config = dict(
    n_experts=256,
    activation='swiglu',
    moe_layers=[4, 5, 6, 7, 8, 9, 10, 11, 12],
    router_score='softmax',
    routed_scale=10.3,
    init_std_router=0.0119,
    lr_router=0.00109,
    norm_eps=1e-05,
    tie_embeddings=False,
    lr=0.00532,
    beta1=0.95,
    seq_len=1024,
    steps=4621,
    dataset='wikipedia_en',
)
Below are experts of layer 9 (counted from 0) of a mixture-of-experts language model. Rows are named router (the router's row for the expert), gate (a neuron's input weights, with its number), up (a neuron's input weights, with its number) and show model dimensions 0-127. Each number is 500 + 50 x the weight over its row's rms, rounded and kept within 0 to 999. Numbers have three digits each.
After each expert's rows: a language model's description of what the expert responds to. This comes from a sample of Wikipedia text that the model never trained on.

# expert 41
router:534508584474470480413488492426543565603508460576446560568486437650419546434547544534457609455520505470447528419549567511530445460500488507496448513535492616554498506531514534526472491488434526385460517526451542532516458468412514504501485508451584540495546556558564431456519523497492463466441571446544523539467519460395448544463463483514565496428527492555452474399570441564543502507456
gate4:460496480503466433511556461461457430440517588520517557516439571465529543482452398549490531539507482528515554438475517569592506577533543438494537467502507546532561504545499548512510400409463570500567507530464490607485569565428533470554474479498474465502455456546551452573481453578442417511462452411564496537350450453584488398478506454482378528494486489501551554460471562448514524418506
up4:493539551544437465509570463505463481444484596480563481425520550513510547495436420489457585482559494460453544395482500601594444562525537452447504435454570490505566476522538582444497444445392557493557471491468446619553554544460567541524526462464484510512452422495457477496459437536451461424436530402537527523397484506557526383482513465476371477520512524531558532485541483527488530456452
gate5:417568495506546496504473484481411470544409572492500455414626542496404493550508494490479469492531499585532470520561518543425470440566452521502502443551536527543488443479478515593456494587526514598505429576442492462602507501510457472481561416562596513556524537441520377479558460490409549526537470450531541543522506451584481525533521481415513579532528436428576496556448520583480529451512
up5:448443480530516537549462513473577530535583461508431500525499467446460357608525549488507516540430432457530584490524473476453559455507572507437533597598544458492457574512499383536523558519522605513411546478489575516436541559527574452536516562520430415394449406477500538489472556499542490549491433525500537551496475522415534505461569486483497540471489449445537486540497428486459410495441
gate6:563465538475476579409441461534449603543533511461429594433486552467370414451462533500545458427472531442534520524518501500520492388525510597567439448537453501424460472585511459471546410489432506448503465515498497505463548543545470547420588529484531606495492530585528543502547553395505546459524492489457443470594472504492409543512460556526456485511519582476581499482495476573500483434550
up6:406531446523543444535524525441532411451482450468542393531566485497618529562561517480478553493493509537456484542481492482490557579445415502400515479452542534556508527491453511494497592488584490563485456524502529459515489462489566504597385502509462389507453498429484498506485464509504445452491460462521556549410602539541583397484516435457558478590482386534409510461506506454499477598457
gate7:475477548571445451453449540531527474494601516495547557437512495500621509355470511428531493524455425596533543500449610528531501577453523525480567575463511451528468568451422533577466596444491562579536501507556444560428556476538585500575502468470488465499574571524518491533530527540524433476503515536477504524463522571452509535468536515532429626473524426545467495498496533510519404434418
up7:438448524490399576479478464570453485571516535507501438527483501494371506575512456549533636490497532487443440508522495466498497495477487481417540484415540481552501583516514483559588469528566514430391601581456460464522509516527462477473513438492479588456619423557511521520588467447484564407453450509448502548439481530476482516471460476454522484527429506467506472457596532457448528638475
gate8:499418403411517537498538533544500475504439457589553547386480545481514402495557463442557552485554503556533501523382507446405494488517455497458486565524525470487548526457557452481488470491538543431499544434466494465413505465509471485502462508530412505465508475429468552517560485587503477456454385575488464532570582548541554408417502450564444503515548552438481568404451534475525590402515
up8:531493546575519497461421432557447545516478574437464458445580500432504502590426496563478468468408452449521563555472528595508460394433533515478514507417418454531449535517449444461502550472501386421459407543503461516501509554586506515459515455518533522588507461399499444500422485440492481429575519424518478457463470509491478480527510595460415532511564457541453474636484503471542513502441
gate9:513597424484524510505445550450416477541478527443419540527514447528490493520493469482664482648584484433405558519464571477572540520545534518535526536565488553556513475488564541507546412392515499581480517540422475487459463504465421509458567464524446489528518462478513589462550531557528467617524543530554500474469491498517511555456531481456486458464470470550518484383495497431547609448546
up9:492456518468505457437577545534396541571532424477482506542560472586505462576410512476499545621504574470568523485516541520571463450430490428551575597633465528543478487495505543446463504504524467527618544605433548537471482568530466424438514490594486536519491532423489418514469534551523481543481577530600574510502545461511447476423504513462453507442582457492476444454504476465524488447520
gate10:477543490491463550560494549528518685460425492548479556475424514533532490474628541477464468463469460558479521481475492548499521452481538544512398473515417516523595496506452460575475460474444490447411490517368535490492470556546445559471558408513514454472565509503487540485479540548518485547399484520558595516530569528508466451501602510458476542505552421455491381484532492598482573469562
up10:427572424477526510529514583475505630413456513511472560584461469513513465503522530527463521415438499481483523553458478525395501484466546521520448478515391527515516502506425549534489489475342471402440486484415589569485458568497518485466557492539500428457559479381446509517519470506470472420392504501470594543541510444464500444516587477454439490493559546471462423485456463565490565450453
gate11:587511485493491529491568493472507519542534456476545503467476490565428514473462458536434505517575512530500515439508635428498550513499515480478505507555492509480437494489577516397442468523497456434506520507568587516484650483519493502470499420429482499408562507454682536539477558517445427470476448478515455553608494572442388490501563527586492515405533522484458504426587435508538537549502
up11:548462493512529498471556549529556582615442486482480544483486486529542487424491401547438462482520554528486514467473607507488507537507473509506456522581473536491494449541507486433431453501472449412486490439512546538496577527477484586525467486457519463463581570418586526581496542481439453465533466526530478484544568564420351537492647550564487567442582528528384541464541484537542495431426
Bare space tokens and year prefixes that open a numeric cell after a pipe or semicolon in tables, coordinates and dates.

# expert 39
router:519558486370447419483513508478491473483579425453419533574465547504526482551512533558405481449458472450425507559550550467499474514430487398561476537557499444570553517463437463479492510595432446432491562520484520474513421486449456482469546565575417570565574426515453460455547526537439450522549455492510544500431493417535476522577463522398598558488550523510446567535463460550420493455521
gate0:468590554478425538497481489579489503371548504452468495480460550449509555514428472494493462519451493609502515520549488461456538470465455462447554357588446535510543486531497498523332447518449468464480460520419460482500489518498484492444532504633517552508580448469478496498488490583462471423522557473412467555487423462536410491566485464472384497514494550548490533531492577586442473422488
up0:424574557425438573498597420505435447543534421543462522475495491491480542550542467485535534463464515513464506514484445526468546483541582559471534445563408513528556482509486587435441469470569434417397470469487497441387458576563442576548508532473606580497495424488462467524474557561513516501526606481509444527482470548530481534424520483533573476565506478536551521552590615470474491470435
gate1:544528527524479404538484482479522476492491386468464561520543570566556449560507386530442454553495475465506557579496526574500558453536543524548445549537406481517478449442510504571548452626533465488428564418515487527581398622415538438491468476472485538492521541475613477476490517439529464430527430532464500433492555521502448492493422522531577530459428489458486447429532530414514449540559
up1:501552550468505400517534557442529471561538405489432457508555522485520418558554427475457495497572444467477469522453507575501510428478573549476474560525429465499479438439479517515464433553507464510380544452586491495547460483392484456448440523513509548529471568476605481475530525516516455464597396515429525460522584573486385447501445519577565496525513474498565494423494383460452445558537
gate2:558443456540496530481573468442445469537540474447418540476437576651437480625494440492493487520530476443556585530464560502390507480448381489542552473546424508549520537509492490451477541448525520463537524520515458478426454493610482528609480567482467544475553461482531527523472581544588549578439439464588476506440535454434517473507527562481502512456552498446495469463486547420538528597537
up2:473456464448486462458588543418516570565566496513468502530534598452438498574500364509429488426588543480557429557463594450468453492516518444547537546588507528500487481567519505492462504427469518373517567448574431461539511530510504415507492565487366516472536481410498548479511508552440519518474490508545516584505563498566537466456470547602474600534477531471488426459423450492512501547501
gate3:538470431387596598433505455456486531636420553554493541418502480575543532545488498459526490466453549581483464448471509521524486627384473471541567535533509583658466522501503532506453498533539513557436555577480459485505481533592584488512475500489457554510450438510497536464437444515554498482545486465521489556536546479533448491535541518533477505469599538485560481544596457501482488408459
up3:495511469429457520498536505455460452516508584502377503495542472433514472526525466504487548424491565518518528446476470382463504570423533496523607505468531479613441484448526542502415584521471563518456604606477419475440473432509594555522442409491531523558505410423536510615483464453524450512594532412529502536424572463482529563483440501493581526527430502460480497509496478477519519424475
gate4:510486580468554514611618510542509462439510378475442527514458532519484412562483495533509484550444556507578509464534542478560497433465520495451468507468496508599540584435434510517525423473524454542600525482435481480448498537543556553504504513511480523573585558536426528415457487467476532447566511503559467559566416531529516428459465403477610605586494525444500506497537509483499376548529
up4:552532489542548449571592495497391584530561494460470502563445440562471361468578473580559454486419426456521538511557574519516544444477436444428426423422463482511454411528503530530452485460495523518547479449551509507445531556553572585484571461541459469430525516476539549468507490500426445586495559502577530533518568510548541466546489455461585546564480538464481443422480447485444490574494
gate5:571509488493564479584533401605527381538597479514516571497513482546537446459444515553467500473557509506435574505447534486456540509565552518510437517514464494467465553497505366463535433560561498515520469514480457478371355581576493450513532511451562505455463434503511450506516511539477553448414469557563562438560490522487621517564460531472497519461431586465485550521523473441442520508537
up5:582498555494621458553598432536526429544541465524536611546490487556549508499458498517440504506549486560451528547488542513420561525553546496517432456526517544449407584445464430476560487516551444444528507513518518461382339571553528473551534475466580516504477465500500460454470500492490530454455493541553584364598448533500599517559473500443504535489444542475501502528489410518472541517473
gate6:474467494444465514459442454463429458479573600455557516498500542466490434476492620558422476516507582540499537561501458398400514505500494473530470530519494534464583502458437597499503493541541470516404499531536506498405427575398472556561486499455563472492482517533473562569514540653489529491502473564478543501538532474544513530480512442541513572468517637530478633514467498431412536466456
up6:510548527547440502559459386482456473513504497411471535523564543456481451461500511533485510597508567552490505465470531455493486416508476466535414590621481441484498491519477567493518488463537408506423443493630510517498504506478429453514505567432583457378507557548411534533502518499406524569531456511505552532577456470550612548546457439501464512476569585598421532402484479471481514487466
gate7:507466485494521401417519493559423437519471563559462482483538501533449470562559517471542450529487450576524563449493533544420439439445398461546527457530433439494610452525526513482495454650456539513464481436386545481405515518525493423577496549488519518467577491465494524515587449533483422473521381517423469470514438487417472533531556526464529524512523588520474502492557388461492422495465
up7:492411468472516416466453466532401519516510555621474510535518443531475474509569497448521440482459470503536520537495563477430427485500426496567565481561447420567580423506542484478522462633455512463463559487417529436417520521543429460583516536579470522459573483466514490513588436546500469487559398517442502486506479399402489512594517537494551561445479560481481455504547446438450509419446
Pipe separators, numbers and results in sports medal and result tables, plus taxobox headers such as Scientific classification, medalist, freestyle.

# expert 59
router:415534518561511490466481451439511531449438470520504487576457475535518471489560478547513464529405588512435492439461462517564475494467575438458414566559514560528417534542434544443565451526468424518478508502485550542579423459427513572565537581542560490497610405524475537493462477568532454555454580565575574441562556433520424560445555487384558541533537502573561484504493522481481537493536
gate1:465531500554478524476575438492471511498577511397516451447448544466639406551469524558551525474507499528535539444536521526496508608539417387518561408513516430566511444466424480531420395575444509579563532536592508383444480486527474479512532518485488438545512516445486616442515517516447550476405546504490479483552554473543483529467543526502445484531529430454492540480549473496511415423548
up1:504443490516533472480517497471440503478545486467457431541514602448560543536429528530457487530500450441586482475464574494558448450514452460436512613491462511547499501442489433497453483567438584516495546472466530459480500492514407579481495535538494492472553432489513564469529472563422445468430550512450443482548429444381605571527515537576586516473581417437486522443429444521517407352509
gate2:444396413502542455509512518503485411470580533446477545509452512456510456520392546518551373541414609531506506492421484507516491486519525463526438515535488428505511499487539450454564454531473528529440496518496512548541486530582619490504535385551482481511565495358428535557429540565529477488418499571458533492482495403542540499576566589421522521486496490570475517552453450529498596467462
up2:560593519461487584499483472475487517572496543521519413475505462505466485463524510456468597528582387492495522453551521520472509476483496551471598495507570626580516526504507556545477594480604459486462511544516535435496513479416402474486506561486538492496435547588536476467602501501513526522623435379548506559508518607476493504455427494584507451502495535441554488488606467494508424554580
gate3:411467479438442571522519499552480439549538481421445587523457565435539430568519454510512577458489496474544426550465458476490441580507488478517537480555541389424530575528540600469430521523461400506495512560509449509512481549505465550522514532557499461497492445440487506548467467487552459449534428510562480553512589445469443548446422537499494590499438426452459403548543503374566509622475
up3:407536569521474625493498553476476511583491466539486562453486557472549523492453528477521517601549529425490508481470393472543458551472478528515428537567595444520485574422498472487451478549515454457516440528400375510440449446431500442521426456524545469471569456530434477522509496478642535532479470573444483491482474448435542576515530584523485543483557460478498502578409437491568571554465
gate4:477551461433468537542448465551530485507495451473589530577478501496604435473532496450541534564400468541496495590374522501607497532575578495520504474519537370544466554461496452499454563530488556526528497459477457416480448489441527608457504501541437395492629455412529498528563485451575521595553513574518477562470536537499537469508491545513517563484412452545477441490500481463532514589506
up4:484550502480465432432478554476369473452537502519449470471581452470512562549545515598517465539553499470540435411604551540497516536459472460563473456440449533430533582488467466522572470486473375542579588546563472590497515453456447393522515509394486523469428532512468523447441523501409454450437558536511448459471501611488504629542468525469445507472514517521467491511502507531524552430532
gate5:470475501484499453428463468448542542406467554572524433505556530460493458527452556464480546542433544603516425501538513461417552505474536534494526462380485513492457494578439539544423456459462417584593515553493450457546551445454439565511443525443456483491548487464568553557442555449461506517473487515533452481503553384535428519561518566405462497481567431489513570618600509513505529559572
up5:464460509440448499447498487521527602437456651534486417525491553459476401525488517448460518543507539568487514536517524459428501502458542513501534458474444450543469517543399516477404431459429452546564483586530494478581501413464379551478485557483453478477523507480534526525472533497393560552515450516559426487514572431557476463560493564418424505459585523513527495627566519474456585496534
gate6:503544554524527502432517512561562537472484492451523486537429655446565483439581462483466402540445555481508559510558521489415493492428482512482463483430463484340504550530481614544506479555498440547481492475507500498393533441493492510584482574525503369554454452446495525493420546519501505524530493410540478409527457412520496590532560522452446521455507562582496531464448562483537474447489
up6:495428463455412496525491479447439420480506484512436404493563337543441504544432496510548569491556465520540474519506493539610463508580519539506538503566532488614468460473521443529496531483558553446535506534539542526541441524500510459454514376483481566523534548577550432509563513481517511474501506559499491569548553560487541417496423485574560495592532506413450479643588481464502469553548
gate7:423498502501574526557453504451509484455525473491607558517488543463428476352510511537567485516439522480464475389605474540511522500523466533444481440514530494481528515482509467427486558521428515615506417426460483537528540435583465443520515509507494513559432470508530540584569476573522356513447531542569535488531451438543446515583451410522498562524555525489583490523533595480449559558578
up7:510528475409447588453452549490451542539508465478444521480409422497460481522470555503502445467438453468563486499474545501451515443534435517438518461525535545584439516527559556465539494543481475296493471415579541454580459514565612536487566497486491428459484465487521425522483496459459453505465462515527524562560530437394494489564616500522539439533444474535448494505515424460498571584426
gate8:437527563455375581501630474496439487555402517524513550480543569608486488457466457527573531570483444482585493532424464424442513475454479471549451543576522488423428548545479468456470453523564451428562589475511469545453488493512438435399532435444477501508568473442459456462477480458505509422495512493486429511513501624444474549577519411482545474506519475489587473509433533491535452524549
up8:444468509480469541489529546501492515452441514557439432464553558496412461509476477467456483565473505529602415541478403464458422479455420480492402520472465548598452480468538478556596413567498454500565447441566527483474473394506468517413500509457482521458572505530562470463419431498461481436444454511444418507510468560421520528539503461447591424466551538484525632462390527508505487472558
Structural markup: line-initial hyphens of infobox fields, pipe separators and heading equals signs, as in sports team and season infoboxes.

# expert 40
router:502438554463534490458433500482539445484424505542456427481436481492425507496436586538466440497531557591486531494576515583439429454495439520477469538527515454531513410575461458571499467445448452448464561437520570572590440464455548437513452500500514565543485567418478460539467470442537446429551536488567549599451548455535580491547595513531444477434581502478489458478578597543482537406468
gate0:524464583524493496592573511476398476576507479477494525590436504538464567476472529509487469474532524600576526477515487476488474537568439578565489584519408491530476611431526544540546559547534528475502493509494537575541513459437522463491488550518502414526548379587547433426565540509573439518456510540426458489437574425474423499512501442474428416572506542527465385516488464501566453526568
up0:438548460502507570461477452560509502433503525558517422461541518514549440558518530439555526482502455348509501481519446545599556470467606423443533372480563458480567442596518446539500466439492518566460553495549476452468497598527510573535530446502458579471402516489476561482490416481435578549482465474500574495507468562484531497446444535554517611478418424441509561490532499514469427508466
gate1:574436431394483495445487479435476437528521506508451442434508533445539477505452478525547526510513494490441553521503441485487455475447514424541512466514526432497544599523543479545467533605449399574615474509537503541482371502506544434477473594503474470452554460422513504393569396584549455543588432547538495541541599527543527536449495536475490484391550516464437475491509462446570472441511
up1:502464471492443525443451556475537563519523487474478538498545484518681502513530459474478576447520531567516466430495534517445463601469500424551520572363614444550530519604477434512484502535577469443527448404466486514528528526509528496426411547410520554560547412532519462548599544527542496560507471521492481460517566489552471541521552413464504416513445487498550450442486431501473582531494
gate2:603497493469528546531440597563582568421478477540533453563509496516440485518476549459501603538534503432416379482429490466528455491520527486573493403509524425525589431456503431461453525456547504630561508467491497460564506520497493506510519483481534550509480588493440556525512490481409485576624452403468460481493470513482502547518458455525510544559479425460560637533516484524467478502401
up2:489450479517452568506427569526529600473491432574479441546550498535455495490388530496503608529513511469439430440416511520543438410535522570515495389509434510549562451559494456478492493423478609536550466446511555520538476533476470529548510432518495542556483538516467534567536476490476516544589532441559478567598455486540562549516498538554441581586451459454583606534471508523446449558416
gate3:591505572485547494510570395487510598468510464504502566406476570508446467470459455561534458532416491503469531431526526539576443529468554504489437542557515512523488485478484534536480530518387513543445530539511499434476469495406554537474568423473470542468534502479478480474511469443524513463398607463586529534486521462513517429573521494448362515372492574427543386529531593471455440516439
up3:529468468402574435462577498495540472491543560441525503563538486397545467482468495508524554524475422527493534520511446478431510473508606461390489480463530442405445436514440488497453474497548446530559597550638470460551512477569473451511372505549504510571550469544511588492464514537471526520514470433500487559444610563555457529491418504467472439513453557450457483492512416410487566520415
gate4:555482493452429522486443467485529503489518538574462478447474524521503503655470513534554496528425535543532446411497517504553493423529477530541514552534434496451555533519520496509487517466530419461544508574484444435517336518494613474482515522453491524534503558507591406539423529545440550473566471587583496464502361504538551526466476566505488550540522605558524492419604495494518573428465
up4:537527453517449558474532501534493469468517524491470444493441455498562500512469454498478574500490484462524582466525577557515595562484406428459522417476470449473460526503441493460459442459452436472522525516515446449431487470474496556443496493481476615508532515531524673435611557582463531472568558412526511561512622529449506554474514481487463448506415509608400472589565503439475436541551
gate5:507428453514582549572483515542494544535506451623496483526485494554473487563367476418496511532508542460525498489578574543657466558537479522472558495479443573500551477480446428570463535559410462528509472464508556424436399529560498505527531462434489516531488464527422445435501480456452428482441525573450423574452577422503524533573515511462405448535510495468548486481487432479551421542531
up5:470538499441502570525471502452545462506453468403488398444526528429489409482580535505497459504459572466465483461572534416483497589535401442483524481497501520459401486499553486494551533477502500442481584551473508505475531482584414579497547506615455509472535568515542594507577471481490508432558473569490494470533557613543504563457561509522561428446484480514545425637525564620521503539484
gate6:529428587556483493436541526446579483435470470370496507398494519426490518514441594510489475599504514548473360557552488494489436471480574506462492474409550460538491453543470510617492532407544556478500567588495510559561573464554468502544505470523471523506549506577507514498431455465551477494489496421509567412464430482571582475534512522450473517481478572515501550552610545551461460502428
up6:503533490488557513577485403586481518489465599603450462568502441548526451527567462467446533444427461397455499511472533560491603517499539419516495527617482470509531481403464466479496477473527430559488518439551488423544457632451577604499510512499480430541466521446429502460543520560488565476557533546484476510497571460432369463524462561556485458450483493506456590532448437516479464489522
gate7:482617478427499484516512516558481489469436427538488573470532584454580471480543502579615486468528579507463511418421468503506478519482498489436394515555550447533498466498523466520611493469580475492528446590418460492515527480548523515402482555511404537561489530441454491539498624585503464595467480449567418486538526525555531525430551586512493502495533429398468455528551562500480454483556
up7:496364487518524512509462514479511483548530550448450449530516451563411457545510503490363522540543403510515450558588476479493485498505508546556571509447376540460505516590498567481404522534467500518483561451558494536529426520520474518578535450558594494419541477598578485468572387459460595470547476533419545535454462459504486458525433489510547537482425524581496575465426495532519539544461
The first three digits of four-digit years, such as 201, 199, 195, in date ranges, lists of years and citations.

# expert 58
router:528451453466484512421463481507499511572541492521505610554525621633481513517432460530531528483532471485454555512500450519612432563541594546479493503500493473482501457492392544537543515381571428542406536511437511441477464433576539551521491523467503592516505488525567457504475470402537426421471447449457602568542456529539522503466514546526562513453560422522414514571458462536531477495561
gate1:566445415423611540559520479551490483470517509481473595455529531471566398516476422503506477565482531516543522530462415481518478461493464550364463463498611406494490464517426548457476496503496482375460433532549548451459525485501515486517435574554435528493451511436415536483452553463510607550421469455433519560442523468534465431376444488424532511485456480513549445573525541546495474474484
up1:448620607467523485488505502495496441521413514423569468506571491566443615561483530468514478495557491494449473429523513518517521496506531466630533497484533511467486559530501427668482471491507494569477512477403429558479481532547518426449455432522517521500522495579517475496557433619553481460509520565610483462532462530461542561591570466519465543563502519431415527522527553542477579512551
gate2:551500462439470541464549485490474424504568459554501500573584458530480571483411478555425545539454572548573487519494530521423516456531534490421480379522540478474460482565504536527446548531475461503505462508512437321474494453534538400457532422527490496451438424423638554553529427466479479446488477439441549502504435505508365441519460519495531545561468505511492449522494501555502590466465
up2:452440634538470404441544467526511481573454487431489467425452467436505426564490558519510434553523410417429400488418524368607423523542524497505604519480410480458512555487525499483470529507502564446431450489485458517484585422479569549529541466547439502536517482497446462530533525529421478488533515536539496569518453480448552502608504535538491466481498508414513528555495441428520495593501
gate3:532520470445507484648415518573498523523490466548523565488554569477492512496414470538456470432562537496443485556415488481584476610548578501451495466496538501558440479481509496468558573512526502519427549490530506530500547485608438453348464499547450559558452552536521476540432508462570432493419354559477488497600561498522511468474494541457418507478432505510421587500462471504514477547517
up3:511536599520491492431458523412442507501429428432604537497519444567507522516553502521570497619475467515454437558572503540526497520375441491637531507485511527525525454562548476449572383510484541525538570543430484519499452521451612410565531521474577436567480379535517555507532488502486474530527627514501482503478439534468519549496498451532534592459486536535546506540549551500483459467487
gate4:494512433461541506481612461485591521450531530555514487574515456498476453519572476526537562560526625593466492520477448437517532498552580445427448547561496482471476488525449538553584578490543532569475466531460508457538509449607409625595436479491547474488468455408522556397527499487547413535499478383477516569488467524500516465456503543494520554571489544547559446497478482582423453537518
up4:506436451551525502502534512530538515513487588535528561510509557530457494564494444541470542555512536575562412503495488511484452453509556391440544535572441419541525548575436549495504525492403552511486420573439520406489579536560442578517471462421561420521499424428576512462474483414515439525445568500503439522435445464427566493468521412435545493549528532457566407429542493557439531573523
gate5:449497533517486484512515530472498439447493560474493482429376489582570493435541487387545444510452526490500532506431487412481594523439558538418465535413456503489457514440503563504386481455640511516460506541498517493511480420505506545477498444466530550510566460486428538506585492573545572513510535574525404385599413567516475505581542418567500523463493518468524468504593482429484459494514
up5:526435493524432593548431475631482468521541467506499520561432553400486551485466482503511482481481556485601518467553452461510474416478536432573535497432511611464550546540556532562466481502520538527530488428546427425538447519521451485535486519509333407481493518549491618469531512464541464550492423516537458501493478454452505516600550424507454480480546542535569440445604490539519490524594
gate6:661610450540476508443411420495414531497580478459542554517495510519510531518441482461374521521504509550541474579518485582473438459416504469520475520497457485571490569454519446437622432512501468483454544468578496495559549462469482496542626544546527532395494545544524545501516455547525453535502497559491496441539402380464425502538513500457482489538410460474552536498478508450439525484526
up6:516534462572489621526495496495462585476546425536528564522485496456522550540470444508432580435630533471560458595493504554523552472416520471586486451438492471477500431518433490492527388513437489453465576540515479471616568485414521506559569490519598538447494431489516531490449470429558470459523495594393522458533498519487441443457521466497510418541452532455467600455495463502513549421460
gate7:503419498485528527436584524609497493554482602506478451541479635528484491460483552499584408513473521591584430574536533466464596529479521473558488518433484400504411482544429430485484478443499501484508429542462504362517537419470522577493537532396524530426421539443517426499482487483490514470500413497539476459583487551562487502460535488538504504518527472498499555436470451378497516548545
up7:456473553518422606484486491473483514400486431455492428575555475482491547575453556534549583457521521557498450461523480513525524534533520522574451514408495456440430498462412454469440498524391518542472585498476477563597655476435605522541439462481487453585497526498470533418496455391529430475463590442514464500570536572460458469515487438539441490472454463566535551491480510506550548507518
gate8:452469579603513467574518503509478557542458560564593625560493602436427579518500501490437465534633491513475491469492464475487486558551490505589493459449567575481521440579468510488560489499501461523473490497502548376511489560485564490507498473505591624440493472489445539522548521471459421566459463406525460468511501489574480451455566497523434568493504507563564512490501365552511547467500
up8:525435535489534495481534536535595473502473454509562553565398538448444596491475495435473525454585545565496473473458457473537448474569550489479555567434507570492496493484517534486471467476415437561515502479519464348460546478581525503393442505553535509527580489491394483479509458451480520552425469461519484409491560448588416403422567486570538546444524477539542451488508447551543566467596
Abstract nouns after the, a or a possessive, usually before of, such as success, rights, role, fact, impact.

# expert 12
router:508589469482539526602420451542575475498419498476439524571558531404495566578501543545467581428551550477488528527415484490446553482449550452517472424566554520626453499481444479449456529519544450487565424583529434504568439488454532445541535544564540517521554402511426553617568566492473483555466529545551469511543428474524427493513490504509534536497441445527438513420424498528459550478517
gate1:410551480565449454514485487479480603454550460460597506511551543483426468541506505506536427426573456550490490508488507549491519415524503576591445376548495475506512524557460509518439492559584524420508535502473495439478470459530514562449446535511483578468416533595463504615498475508436546512541426570521510480549440540485534605572520466471507420543446544476553416428395523465517402543470
up1:455516458541474537523513475467462536403584493360567586604533562579514513564552471484549455417493487586491605459581503512559529431494477524548510391467581526535501479528453510507374477540541538501512451527401533410546507521579522603515504525558419527519523529489497481544485447499406473528513391519474493532452433440497556590536450560505506481482485556512567466479466527514453463504527
gate2:538551452589495543594524528438502501494498522506483560535523476595472517534588485521447476479585475522553511528614554466473531486557523522429482466444502584467529542476495471474498434492489464528471454553463541451542497509458429486544437440495564617610562444471557569464500509454462528462533469418601475397503526521560649446518511467394472477464487394553529551446515535435558535559553
up2:451601419541520483542586489434467485430501591466489543570533493562454421461662513519462463461523484516516565611627624526475525477513568497426438498474503538507560506442468435577528482555465537468412477505504484471529487474511471496431437493425549618537554439515574511515528462524478523526530441528497509432562450494549585515539531521478511492474529459551530560411478555441565515471521
gate3:478544571426530528535519512558517570471414568423496561532486639441508505514488392538504454529495496520482498497486570536460521496461440441438596403438566482532531462559500497542552431523515522475439519475472365506486505489438482608461492554506535552568454523471434372491562554566510441517524520418415376583486476499581498507482483465503512498552466505529465459550540538542433530575505
up3:577448555479482469638506546536438403461556487599465568530482547601548481496564500546474439518476496490585518527553473499493490423550470508463529565488525514482482488519487454461499603418465503575497520555426505424471515499554421441523527523559432487448602486531508600562384464445506505435551555479417579507513516483484560446501409499561452507463547448564423504481523465492552443425427
gate4:429525461445510561480416478592416440420417504544522427511454474462559495539484555475474486425439452521504490506465541490542562482424494436619489519552478483468479585523509483467563454538525486572453546446499514462474477449466440434510563446496499544476488522468572556625472492550567440556585450498410481498514445459390475612533600530484590439472509526506441557545420484555479532559461
up4:572498552518450485459535528429580575488560632508545519466560537508414514491464516478483543512587502434522492525448487542555514552542545634495512534498571558531557578446573529529462531513544418477464385504468562532519451548562532500528400491498576440450464526539483563475540547485472518448467545536622505523461492575527451521443438397548450464533467517468599504486489560489568496424589
gate5:456421401531422477535517546436517523433509500434469518538456474453564425486550596460654532462492546516485549465435558548470482416478472504435533471448501533456542530481479485550537583613449511499456530582466487536529545408530493527563445517451505492484450459508462553475507496549449518604505394511462433520523511472488529575550521486567496487590516455405418445621484418521490470542565
up5:564526543479519526511472403579450441504544476585507489521543478520407531576431478461459460566496437448500581489555459530495487562475467441459554513496468485456389468523599547530455458431560477445548516426484582544585511548450437478533479508536456482604503543516546480522510516485459481466529529499587501466362460488459450462481454421556503468363581568479582516426471527472517502483382
gate6:575408480499547579566539509542516489575506447512515589504518460411468416632476570498510507447513511437488453441477489560568601561531417529454463521532530414545401491605458533532518514570469458566582450523513500461439506439519503470499558507562516477641520469489496471489529445528472493478557413557531487492516404501546466448570524412535410502500428503400470486485489512513536488425490
up6:495561407637529630573548487524520486642454437573593450497565490527432471526452527511575484453498519482497532469475520448571571523484452509487433474530512520516445519560531542520540507512547443500583548496501490426469374437496577501552479475546514527576558461477426452473510436515436536504562434540533489541581442460523471394426593475511467555551514486534480510537531558456535511440537
gate7:506535418537470442574451469603529568466504536561484458480480624488503481591582479506448436493485456535500453480446535438535421523498609486547496514499491540486548516447516449620478578465450461444440493522453442455505430579511432529474479446477543516432500498504530511552576414483532444533542462599589463326456484537550491474522438474495592553547492495485498529578496514469525518557574
up7:464494479589525544570556503536526463441469491591488503545549541463461436570547503554522477544494498502435449387515545463539430525532578529518538492555528497520654441588500492600480460460469455469486478588531475527501456521516415552482514408564485564479462387545567512543555510493516427496472552493544416447505576476543473488563526472496454594490570529456591581612496399506515491506536
gate8:492508547534559494421469528490518436528468500566540516453443569494584550461479617548453619512439427476518559509457493521505487481563588524547494577538494545498545445547495475486508426537520645471445444464445533495468530433508529444540539452499423451484522543568524586519491530526605485553485489552491582464420451528476541483494543503534527542484582456588508616471413447498404419459425
up8:452516414560496497599544521562568515455473478464406444515519453523455486441551484457472447558472585442490492473579552468462548467479558399584517533467488478513532545433517514499434519494504488477474533515468537487490537553530468456495572432499544557608434409452438406488474547431439485423543496478579427493594584486466477495551600524494414472477484552491405382493548562473417521463556
Wiki heading signs, list dashes, table pipes, colons in taxobox fields and paragraph-ending periods, such as ==, ===, Class:.